config = dict(
    d_model=256,
    n_experts=128,
    d_shared_expert=0,
    activation='swiglu',
    moe_layers=[0, 1, 2, 3, 4, 5, 6, 7, 8],
    router_score='softmax',
    normalize_top_k=False,
    balance_loss=0.00506,
    init_std_router=0.00841,
    vocab_size=32000,
    tie_embeddings=False,
    batch_tokens=65536,
    train_tokens=491400000,
    steps=7499,
    dataset='wikipedia_en',
)
Below are experts of layer 2 (counted from 0) of a mixture-of-experts language model. Rows are named gate (a neuron's input weights, with its number), up (a neuron's input weights, with its number), down (a neuron's output weights, with its number) and show model dimensions 0-127. Each number is 128 + 32 x the weight over its row's rms, rounded and kept within 0 to 255.
Before each expert's rows: "mostly gets" lists some tokens that are sent to it at least half of the time. This comes from a sample of Wikipedia text that the model never trained on.

# expert 85
mostly gets: ".", ").", "\".", ".\"", "!", "1."
gate0 [ 89 131 147 106 136 117 127 160 139 143 126 140 188 213  89 189 181 209 130 106 150 134 180  86 139 130 128  60 133 143 111  99  87 166 128 143 160  83 172 104 149 131  91 141 170 159  58 157 116  76 108  97 183  83 116  90 139 146 137 163 168 108 109 128 132  49 142  57 140 113 173 105 116 162  96 136  93 124 186 135  72 138 182 125 161 172 139 130 135 124 103 102 200 130 183  86 132 141 206 100 160 143 136 106 133 107 254 173  80 120 186 201  95 137 141 108 112 121 156 169 154 102 132 168 103  84 148 127]
up0 [124  64 152  68  67 106 147 127 157 137  95 146 115 105 137 151 131 137  50  94 132 150 120 150 103  97 109 176 138 181 131 147 133 122 167 125 158 136 123  96 133 111 183 156 118 127 139 122 127 197  87 163  93 111 148 113 106 132 159  82 104 118 108  46 105 123 131  92 130 135 132 107 155 126 110 158 102 102 133 102 206 102 109 113 154  99  79 160  78 135 134 115  93 114 105  92 103 116 102 105 148  82 122 105 141 152 116 127 100 111  79 109 158 118  74 147 145 172 117 157 133 176 120 107 127 140 204 146]
down0 [164 105 143 145  93 138 163 148 139  49 107 117 152  76 166 129 126 207 165 160 188  64 183 185 104 145 171 105  82  88 105 161 126 147 145 146 186  97 194 122 131 164  82 145 153  90 121 115 123  68 145 159 161 132 152 138 114 149 109 231 187 125 158 136 123  94 144 125  75 148 104 135 153 191 164 129 161 165 125 161  54 143 164 118 184 111 129 101 159 147 113 165 139 134 128 118 174 139 140 112 141 154 151 144  92 130 104  86 141 113 125 103 141 133 193 105 125 108 175 151 195 108 165 151 133 182  97  68]
gate1 [146  88 121 119 101 130 143 170 127 121 102  69 128 127 162 103 101 100 127 150 125 190 104 140 138  71 137 101 104  90 125  94 148 101  89 126 183 182 137  97 120  99 195 115 108 140 126 104 152 167 192 156 141 118 142 117  93  92 158 132 163 134 165  62 141 146 164 182 136 156 123 132 158 150 177 143  85 181  97 112 147 123  97 121 219 123 109 122 119 115 119  73  97 117 138 151  74 165 130 179 128 136 149 114 114 142 120  63 140 118 118 139  73  96 194  97 167 130  87 173  80 123  64 105  82  97 120 114]
up1 [165  66  98 114 105 184 127  96  95 127 156 171 112 100 152 163 117 136 186  95  93  88  95 136  66 112 173 149  97 182  80 139  93 113 166 186 150  87 185 163 135 193 127 176  82 110 134 186 161 108  73 172 134 146  84 108 146 145 142 107 115 116 103 102 131 142 123 115 106  72 124 124 100 208 182 112 114  92 113 141 100 158 150 160 116 128 127 110  99 158 116 183 140 105  89  74 107 120 126 136 123 156 120  75 196 155 143 166 124 136 164 133 163 134 136 133 160 107 125 143 159 130 166 113 134 111  95 131]
down1 [115 135 121 135 117 106 115 131 126 160 113  50 166 117 112 114  67 127 125  97 111 131 197  66  89 144 138 101 162 105 124 102 135 142  80  55 105 131 149 173 140 134 148  91  99 124 123  89  82 120 163 140 143 139 207 117 113 181 124 104 106 175 116 154 107 118 130 151 138 210 149 110 124 120 113 130 156 145 150 114 155 104  98  90 183 121 142 102 137 148 106  99 174 110 142 107 166 143 156 112 152 127 196 146  70 120 139 138 160  98 110 144 140 143 120 151 179  87 201 125 125 148 101 143 125 190 128 196]
gate2 [120 169 160  78 141 168  70 170 122 121 120 147  91 105  87  80 194 112  89  97 123 120 198 141 126 140 155  86  94  83  73 184 131  93 156 167 134  85 148 197 160 113 148 126  32  83 151 114 126 123 104 171  92 133 140 122 105 118 102 104 132 129 126 100  87 124 114 156 169 144 129 166  87  92  93 136 142  69  96 156 154 130 154 124 159 104 122 101 127 132 151 145  92 153 144  62 157 122  95 166 117 159  91 104 142 165 127 230 113  75  66 144 113  91 133  99 127 145 140 142  97 130 137 140 181  88  93 151]
up2 [ 88 114 163 172 145 119 206 179  65 123 112 107 110 139 100 140 168 118 107 181 125 183  98  70  97 110 148  89  98 143 151  96 125 173  63 153 153  92 152 181 130  95 117 194 133 170 157 149 119 110 128 180 154 128 137  99 110 102 106 106 131 106 167 121 103 195 115 106 123 118 109 175 146 136 115  79 149 119 141  67  57 132 140 145 151  71 175 126 134 116  68 181  54  66 159 164 121 111 151 111  53 137  73 120 107 124 124 107 168  54  98 139 119 181 158 151 159 106 156 103 124 153 156 176 149 146 129 106]
down2 [170 169 133 132 145  86 160 139 140 134 142  87 148 107 179 130 159 129 107 114 141  91 142 205 117 165 136 126 161 142 144 116 166 157 138 149 111 137  81 147 162 123  83  92 140 126 137 149  92 129 153  90 177 102 166 113  83 166 156 168  74 218 129 153 142  70 144 144 122 141  80 117 113 166 175 129 126 155 152 112 192 189  89 160 143 119  76  73 103 131  85  47 123 113  96 170 118 143 147 193 134 168 193 147 116  93 133 153 169 118 136 130 154 138 143 145  83 129  62 114 146  95 125 161 142 118  90 112]
gate3 [106 145 118 108  56 121 109 158 128 189  86 169 154 124 188 133 124  92 168  79 157 102 172 208 136 186 139 104 199 157 160 101  27 141 138 125 172 130 113  86 141 135 147  78 142 191  94 155 118 123 116 107 133  87  86  99 122 113 127 104 140 114 115  99 128  57 132 142 142 105 162 148 153 121 156 138 101 147 131 145 152 104 154 133 164 102 162  79  90 144 105 136 117 116 119 191 169 106 179 122 106 177 179  95 123 151 116 105 106 146 146 148 129 149 166 115  66 148 159 150 147 130  97  87 174 189  99 182]
up3 [163 105 130  76  94 176 118 105 125 151 135 134 113 157  76 100 155  64 126 120  56 132 132  88 145 202 162 145 137 127 132 186 125 125 118 136 135 166 113  84 155 121 143 108 136 130 147 137 123  70 114 112 171 134 133 109 122 174 158  50 110  51 168 192 108  91 101 147 159 139 145 155 124  88 124 147 147 128 127 153 172 127 125  99 113 117  78  96 105 161  85 155 143 113 209 111 144 100  95 143 127 102 130 151 155 185 147  74 112  84 176 202 128 148 119 113 129 102 147 153 114 118 153 132 119 154 125 138]
down3 [ 72 128 122 102 148  87 143  63  79  75  85 110 122 190 104 102  75 118 120  95 118 112 124  91  96  97 148 140 100 115 166 103 150  84  95  94 130 106  95 180 161 124 184 176  74  86 168 115  78 163 100 114 192  83 149 132 138 128 125 118 115 156 123 147 158 126 165  70  86 161 111 133  56  77 116 105 171 193 146  86  85 111 119 108 132 109 146 114 135 112 126  95 107 148 164 126  75 106 131 141 148  54 128 108 148 119 155  84 164 172 112 144 135 129 103  94 140 223 134 212 148 147 136 111 126  87 145 157]
gate4 [111 118 171 145  98 126 141  72 147 141 176 140 131 118 146 123 160  86 116 193 161 209  79 114 116 186 151 128 126 133 123 174 162 117 129  81 114 206 122  85  62  80 143  91 128 152 153 100 148 146 138 148 140  86  82 138 153 162 135 190 123 105 155  94 107 148 134 151 140 183 104 123 133 183 133 112 105 190 159 160 107 185  88 167 172 143 133 174 104 126 152 142 121 211 116  91 126  99  92 151  94 135 125  83 154 138 123  83 144 116 137 106  74 165  90 125 141 116 132  92 136 134 124 144 145 122  86 163]
up4 [122 142 121 140 173 146 118 136 128 158 120 133 147 140 100 102 103 125 129 114  97 162 126 100 100  96  57 115 134 108 122 135  88 123 142  98  77 182 164  83 105 131 103 148  74 112 182 200 111 111 152 124 108 133 156  88 116 122  96  81 128 105 150 107 184 106 149 133 129 148 110  84 159 140  91 117 126 100 118 119 121 118 137 182 111 132 146 197 104 123 113 159 105 123 203  77 138 127 101 105 146 149 100 147  72 127  90 121 131 153  63 107  90 138 123 123 129 130 177 101  95 138 102 115 159 161  86 162]
down4 [115 112  86  92 107 125 205 141 109 171 117 145 176  80 117 152 180 152  88 127 125  94 140 184 102 160 145 118 165 168 110 165 170  81 174 119  95 111 136 120 116 136 132 141 100 145 101 122 128  98 147 139 172 116 122 187  47  72 167 196 131 147 113 117  78  71 125 137  84 146  82 153 129 147 116 155  84 156  83 149 110  65  94 114 162 100 124 108 102 156 128 107 164 203  48 117 119 114 132 140 162 103 175  93  97 131 138 111 214 129 157  97 121 180 104 162 103 130  87 112 185 153 141 132 145 141 137 124]

# expert 34
mostly gets: " Succeed", " Genus", " vs", " Died", " (1", " Genre"
gate2 [137 113 151  77 101 176 115  92 160 145 116 139 124  64  90 100 165  90  56  70 199 149 142 116 138 137 106 161  85 176 137  76  72 131  96 153 139 114 199 158  79 160  90 114  83 163 107 114 102 121 195  74 155 106 119 193 151 156  88  94  61 115 156 160  88  96 125 101 123 154 172 135 108 169 189 119 154 116 109 136 148  85 111 103 191  90 134 130 135 180  55 135 161 126 108 100 139 135 150 112 122 163 104 103 162 103  94 127  69 101 144 151 138 108  77 112 120 106 127 107 117 114 115 127 114 177 119 173]
up2 [140 131 129 151 178 205  95 107 126 154  79 101  77 151 143 155 118 153 126 152  96 176 151 172 127 128 117  73 193  69 112 115 139 145 200 189  79  68 102 135 184 150 104 119 105 114 161 167 111  74 155 153  73  50 122 121 166 106 100 103 170 165  96 123 150 121  87 147  70 110  98 157 107  96 115 103 123 121  75 133 134 100 180 148 145 119 107  85 150 146 124 200 152 110 174 140 149 151 177 115  94 155 117 116  78  75 103 138 143 176 136 165 129 146 148  67 164  62 131 171 138 127  94 180 113 194 114 105]
down2 [117 161 156 161 140 170 140  88 124 183  89 150  79 140 154 105  97  83 125 107  99 117 109 125 152 110 102 141 200 126  71 110 113 112 134  94 111 135 148 141 194 157  76 117 113 154 106 127 100  39 166 102 115 139 135  78 141 101 147 117 120 123 153 114 158 107  64  97  88 149  87  99 138 155 123  89 193  65 111 141 102  58 182 101 174  72 172 139 170 152  95 130 143 103  58  97 114 121 144 142 189 150  87 130 105  46 114 115 127 134 141 145 110 113 117 166 110 181 169 227 138 136 136 124 160  90 137  86]
gate3 [157 119 150 140  83 115 128  82 133 133  86 130  74 102 116 128 175 115 109 135 134 144  58 102 139 106  75 123 153 127  77 129 160  68 106 167 126 103 100 169  77  99 174 171 127 161 157 147 115 150  71 106 191 141 140 145 126  97 124 162 102 120 132 153 202 131 163  50 149 159 153  48 102 167 196  91 105 109 149  97 156 131  85 135 128 157 110 128  92 107 130 115 160 131 157 109 118 145  97 139 122 143 124  93 121 166 128 108 165 197  38 118 134  91  57  44  75 140 207 156 123 119 119 131 140 157 158 117]
up3 [ 82 153 137 128 149  92 154 141 153 134 103 137  94 140  72 135 175 110 190 151 111 139 143 150  49 135 176  95 136 104 146  76 144 123 120 113 131 109 136 140 145 116 100  98 172 121 112 113 117  32  86 114  88 134 102 177 140  94 125 144 158 104 202 132 104 122 116 172  98 107 113 169  74 193 102 132 143 159 185  99 108  89 109  94  99 117 159 111 159 117 160  54 148 190 119  94 162 186 107 115 110  96 143 145 124  95 110 141  89 151 133 116 113 136 169 102 135 161 128 114 180  85 140  62 179 171 158  75]
down3 [122  73 146 133 108 160 119 149 149 154 138 109  87 165 151 106 159 127 159 144  82 120  77 100 104 113 148 136 115 157 156 150 154 107  85 153 115 110 151 114 159 156 188 110 142 135 151 176  98 152 110 133 170 118  96 116 154 158 133  94 123 131  96 214 129 130  88  85  91 146 121 120 135 159 168 141 146 131 108 107 179  90 126 144  92 127  97 119 152  78 127 162 104 157 139 107 117 180 122 137 123 137 148 123 162 119 134 106 132 120 125 105 189  91 136 108  80 127 107 135 105 109 147  82 204 155 150  84]
gate4 [171 141 134 133 146  87 138 101 154 159 111  96 106 131 116  90  95 114 120  69 132 125  39 124  95  96 105 112 120 147 124 213 159 159 140  93 103 173 158 153 125 107 126 138 126 136 138 121 185 104  75 193 175  86 150 166 105 101 122 171 106 116  97 106 173 121 180 128 179 119  99 106 113  73  99 108 109 123 139  91  97 131 115 128 131 188 169 122 103 149  87 123  89 105 121 108  77 109 154  82 151 160 101 158 125 106 139  77 154 133 140 127 172 122  84 195 145 100 175 128 171 164 124  65 112 170  28 121]
up4 [113  75 188 187 183 128 190 141 100 120 103 149 128  94 150  84 122 136 164 150  97 101 157 122 119 129 133 114 151 111 148  82 143 151 164 131  93 163 133 146  78 156 106 128 129 144 146 103 151 146 103 174 150 133 154  95 108 123 176 119 138 157 160 131 119 206  60 138  99  65 139 123  92 141 125 128 192  96 154 137  89  82 124  80  92 111 142  77  89 100 110  83 128 103 160 119 129 147 141 200  69 109 122 176  91 112 129 103 110 114 154 181 172 172 193 130 133 181 106  59  87 156 184 117 120 124 109 102]
down4 [165 113 119 166 154 132 131 169  55 131 123  58 144  58 146 146 164 112 123 142 115 163 136 151 102 150 137 159  78  96 151 127 185 152 175  69 106 118 124 104 118 103 137 138 168 134 127  65 152 179 103 144 173 103  83 156 203  73  91  42 160 109 142 122 134 116 128 178 142 158 144 110 111 120  89 114 176 199 153 183  74 134 146 138 129 154 128 135 109 105 146  91 126 139 116  47 184  70 126 107 110 124  95 118 138  89 152  93 108 107 105 101 143 191 155  89 172  51  95 127 122 164 134 126 123  78  75  64]
gate5 [130 129 179 132 145 141 184 107 147 179 152 166 102 133 122 122  94 151 104 161  77 175 108 119 133 133  48 133 134 114 138  79 164 177 146 187 142  83 142 140 104 142 186 130  73 115 111  86  71 184 134 132  85 121 166 153 200  76 124 140 100 134 139 157 142 172 108  76 127 125 134 111 122 168 165  85 167 112 160 126 130 107 130 118 128 105  79 187 102  97 146 171 114  86 161 151 210 104 126 128  97 163 142 111 138 158 149 187 107  67  90 127 128 135 101 127 120 113 103 143 119 104 149 140 123 161 101 134]
up5 [105  85 143  99 148 132  94  77 146 107  81 164 122 120 104 145 163 127 150 127 140 100  95 129 130 141 131 108  86 163 196 126 122 169 154 101 105 165 153 108  83 122 108 124  80 120 162  77  65 102 166 125  76 106  86 147 123  51  84 184 136  55 149 126 114 110 119 122 139  99 159 100  95 105 183 168 110  93  83 154  90 122 104 169 153 159 123 128 101 129 155  94 139  88 162 163 118 123  79 152 106 118  99  88 108 156 163 178 157 107  96 185 142 121 123 122 189 167 137 108 109 119 130 127 133 168 116 140]
down5 [ 91 132 156 122 193  73 142 170 104 125 187 135 165 171 142 133 125 206 104 163 150 222  56 155 127 129 155 150  92 122 141 108 128 147 115 156 113 162 133 116 151 103 117  82 105 129 183  94 156 150 126 122 119 151 160 132 134  77  62 189  54 157  99 177  94  51 106  85 114 105 124 132 140 130 175 135 110 135 111 108 128 123 141  95 132 126 158 145  90 129 118  61 112 136  95 110 122 116 115 123 173 134 107 100 118 164 183 141 104 156  91 181  89 110 108 123 116 131 107 141 149  73  84 115 141  94 156 171]
gate6 [161  76 117 137 114 134 139  95 122 146 134  83 162 120  77 133  95 113  76 161  28 148 149  83 111 164 108 111 109 133 134 177 162 125 141 169 144 120 144 120 100 179 116  86 143 153  96 108  87 145 121 144 132 133 143  59 128 156 120 105 114 163 112  77 114 135 125 194 101 108 154 145  96 138 172  91 127 132 154 170  98  66 108 135 149 151 132 146 118 135 103 145 173 160 163  98 187  72 190 166 110 159 162  83 141 109 165 101 168 107 139  93  96 140 133 175 105 174  82  86 154  82  79 162  95 134  80 125]
up6 [128 103 189 128 127 181  98 109 123 102  60 165  96 205 117 144 166 118 103  91  77 157 141  89 135 194 116 161 178 140 141 180 106 138 130 121 159 108  82 164 124 140 109 108 136 169  95 108  55  97 148 134 120 139 139 107 176  72 132 120 138 108 172 169 120 109 177 124 158 119 149 155  61 139 165 122 138 133 145 112 152 140 116 118 114 147 134 138 110 112 120 102 140 100 150 116 166 116 140 168 172 126 120 108 204 118  83 203 109 113 202 155 105  98  82  83 117 108 135 125 137  97 144 129 147 220 145 111]
down6 [121 138 131 137 154 157 106  62  43 121 158 117 162 210 123 111 135 106 166 130 129 106 116  51 113 120 144 108 117 141 167 136 165 113 129 165  84  86 148  98 144  53  96 104 141 151 165 161  84 145 180  79 120 147 112  75 170 152 137 128  62 166  97 173  56 104  78 145 123 121 143 148 190 112 139 107  80 190 166 109 153  92 187 119 149 132 116 138 143 128 116 141  98 158 170 165 109 106 191 134 180 124  23  96  93  93 169 169 101 139  94 131  65 113 169  73 123 119 148 110 146 127 132 153  68 139 101 163]

# expert 49
mostly gets: "|---|---|---|", " ====", " during", " 1995.", " 2008.", " 2006."
gate2 [105  83 129 173 184 139 148  71 181 185 187 143 138 121 115 166 116 223 164  77 119 138 125 107  78 127 135 140 132 189 146 107 142  74 101 126  92  84 112 129 136 104 107 170 114 145 209 144 131 130 175 188  87  81  67 131  89 118  79  94 123 126 167 134 108  94 112 108 138 136  56 110 178 153 187 129 106 154 115 118 204  98  77 127 120 124 143 151 128 108  62 147 121  97 163 107 115  88 125 141 109 130 124 134 117  98 146 168 157 153 129 101 130 106 128 104 132 144 117 111 205 151 177 205 106 111 104 143]
up2 [102 109 122 149 153  91 131 136 114 104 161  98 129  57 135 143 171 148 147 108 140  99  84 116 101 184 137  74  75 159 122 119 124 118  69  86 102 148 162 134 155 102  72 179 175  87 101 105 151 151 107 140 108  90 115 166 143 170 100 140 114 147 156 210  92 143  90 128 140 164 157 111 131  52 118  96 155 146 130 154 157 170 119 144 136 173 128 151 138 132 132 140 213  87 152 139 108 156  91 132  94 105  82 103 129 103 148 178 148 164 146  99 176 133 129 160 153 141 178  82 149 134 156 179 114 174 128 156]
down2 [151 107 125 121 110  55  77 135 127 154 129 158 113 102  74 110 162 121 120 154 130 143  60 138 118 102  82  86 138 132  79 113 143 146 107 126 181 153 138  90 186  24 132 167 174 112 148  71 119 114  79 121 169  82 102 128 136 166  88  68  96 137 149 144 123  96  77 134  87  83  82 148 174  77 150 173 109 186 143 113 147 152 147 118  98 141 200 138 132 138 157 108 141 132 112 169 155 213 148 160 157 147  77 131 146  95 169 169 154 149 105 129 125 134 135 109 144  98 138 114 138 111  69 105 172 155 137 123]
gate3 [147 117 205  89 110 124 138 106  58 111 130 100 152 124 175 201 153 123  93 134  79 169  82 101  98 107 145 176 128  81 145 120 125 132 110  87 133 159 142 113 149 108  92 163 138  80  73 150 160 118 133 138 106  85 108 128 105 166 158 126 135 114 118  67 159 118 142 144  54  91 142 100 108 169 158  94  96  84 184  77 110 110  96 150 126 137 170  97 167 131 135 128  55 132 115 104 163 105 137 116 136 111 113 185  81 107 115 196 137 138 148 125  98 124 116 105 111  94 157 127 136 105  79 138  93 109 118 158]
up3 [126 122 112 132  94 159 156 105 184  59 126 113 172 106  81 137 128 111 105  89 139 106 117 235 112 166 105 174  91  88 177  80  73 165  99 142 124 131 114 135  56  94 165 118 155 175 144  91 137 109 134 127 175 167 148 154 138 115 127 120 153 145 161 158 120  85 117 152 131 192 115 114 109 135  95 113 142 141 183 121 164 156 180 137 134 132 122  96  91  90  77 120 187  99 130 107 110 143 124 165 106 156  97 175 165 137 129 114 134 167 162 158 111 123 159 140 123 108  89 184  84 107  81 130 169 184  87 104]
down3 [112  81 155 128 126  56 114 176 106 150 152  90 123 155 159 117 154 131  94 123 128  83  93 148 186 122 101 178 107 143  95 152 120  79 126 101  75 107 101  98 142 101 123 109 126 173 110 103 106 149 101 134 167 141 111 134 165  83 118 138 122  87  92 136 114 142 125 142 169 164 141 111 189 111 145 142 180 141 198 139 129 110  81 117 112 152 140 177 122 133 176 192 125  79 129 125 134  99 153 131 146 100 154 161  90 106  87  97 113 136 133 178 126  74  89 130  68 240 134  81 103  96  78  99 140 135 123 160]
gate4 [114 100  96 128 177 128 127  96 181 107  88 119 111 176 192  97 120 106  68  74 119 152 148 134 165  91  91 141 130 124 148 162 108 190  69 162  87 147  73 117 110 135 137  91 159 138 130 168 137  73 103 205 125 121 155 128 125 123 166 126 163 125 140 157 109 163 101  98 119 108 160 142  91  77 153  72 145 104 112 154  88  70 175  91 100 111 176 122 165 114 203 134 153 156 120 133 136 155  96 170 139 154  77 171  57 137 154 138 103 176 129 105 100 190 130 100 105 140 155 162 180 119 139  83 141 116 136  67]
up4 [144 142 130 141 107  95 133 139 158 146 146 157 130 107 110 141 146 115 153  90  92 167  89 100 123 140 187 155 134 143 140 196  70 142 110 107 155 122 118 146 165  20 123 154 125  74 126  94 137 106  52 214 120 128 129 108  88  83 143 140 100  66 188  93 177 108 138 165  67 153 146 113 111 164 156  67 104 169 161  58 151 179 103 158 105 130 106 110 145 116 120 150 155 100 119 180 134 122 206 173 140 117 170 164 157 165 138 101 138 132 131  57 147  56 142  51  91 164 131 133  96 173 125 105 120  90 169 139]
down4 [118 134 115 118 155 118 126 182 115 189  54 123 143  72 116  91 137 125  93 150 136 187 115 141  90 108 170 156 100  89 118 132 153 118 124 113 102 112 110 150 179 109 104  97 149 173 206 103 123 159 158 138 129 100 122 180 151 150 180 111 125  95 143 180 115 102 123 139 119 127 125 192 156 175 113 143 134  90 127 121 136 165  84 113 116 140 153  86  82 176 170  95 137  75 116 136 139 137  71 127 128  99 156 145  91 201 121  84 169 103 106 112  60 151 131 101  85  92 158 132 165 115 107 111 140 158 133 121]
gate5 [118 111 113 137  37  86 168 146 147 104 130 157 136 129 110 135  82 149 132 107 144 102 179 127 136 114 178 149 127 149 129 147 107 184 130 118 137  82  98 140 118 121 190 101  89 132 154 128 133 132 119 134 105 135 100  95  62  88 130 130 174 138 108 124 199 121  78 114 140 138  96  78 105 112 148 160 157 172 177 127 114  79 118  88 189  99 111 105 138 184 141 153 119 138 137 159  91  72  88  96 102 148 177 124 195 128 139 151 125 137 166 146 186  86 132  94 131  91 177 113 105 111 133 115  34  94 144 139]
up5 [ 85 113 115 152 172 108 140 167  93 169 126  78 157 120 124 149 147 136  99 173  91 133 140 143 129 117  96  86 143 190 116 168 174 122 136 225 145 105 110 133 172 157 163 125 147 101 185 117 149 111 139 118  91 177 143 100 155 138 134 151 147 174  87 109 163 123 160 159 147 113 117  99  95 142 146 154  71  96 184 149 213 132  83 129  99 114 136 154 118 111 119  95 180 123  98  81 113  47  98 181 208 140 101 137 148 110 115 185 169  90 121 105 138 168  84 127 111  98 151 140 177 132 137 122 145 171 165  93]
down5 [190 138 114 147 136  65 121 151 101  93  90  74 107 145 104 120 141 129 139 193 157  90  94  96 156  98 153 102  87 169  87 127 134 154 146  94 122  76 103  86 138 117 156 112 106 130 121 179 130  94 155 134 145  72 135 142 106 122 147  92 199  77 165 123  83  52 193 144 131 118 182 107 140 119 130  86  51 136 104 145  71 128 109  69 101 103  84 137 121 175 131 140 111  84  92 105 145 148 164 181 148 148 122 168 141 120 127 171 143 136 133 127 142  51 123 152 184 150  97 141  88 168  86 102 133 121 100 102]
gate6 [141 133 148 165 108 141 171  79  75 130 168 113 184 131 144  72 123 191 172 180 129 109  64  97 135 171 100 200 154 160 139  66 158 119 133 115 101  99  78 166 116 102 173 135 129 155 149 143 171  85 141  84  87 128 154  96 159  85 129 106  62 139 118  81 140 106 113 195 122 143 117 139 187  91 118  98  70 130 114 139 120  82  67 122 130 116 137 154 124 168  74  89  97 128 141 119 151 137 110 205  93 121 133 172 120 112 139 142 108 152 192 121 139  60  97 108 127 127 171 112  85 140 146 115 171  96 132 136]
up6 [142 123 135 137 130  67  87  74 191 103 147 153 164 177 210  98 160  90 126 150 119 139  61 107 130  92 133 174 102 121 152  73 106 105 149 132 115 152 191 118 115 122 143 142 141 164 168 117  80  91 117 115 206 192 119  53  94  94 114  93 105 129  89 103 163 186 124 127 169 132 123 118 141 150 137 166 118  91 150 149 140  65 135  67 129 100 131 183 111 116  91  97 134 136 164 110 142 139  89 158 157 118  90 114  71 158 139  82  67 150 106 158  99 202 134  89 103 134 117  94  44 115 143 173 110  96  99 172]
down6 [156 186 163 142 161 135 124 151 159 118 165 147  95  77 137 102 110  84 134 100 101 125  82  41 101 169 160 117 124 136 123  55 148 161  98  50 120 126 134 132 108  74 145 138 151 132  67 164 178 121 115  79 108 176 159 150 117 137 125 120 181 114  98 104 104  88 170 155 138 161  99  75 126 138 146 127 137 107 121 125  63  89 104 159 101 175 140 154 115 129 173 126 155 148 163 143  73 176 142  94  96 148 131 158 131 151 137 116 119 127 104 163 193 159 127 139  81 156  67 137 126 113 147  69 130 115 158 176]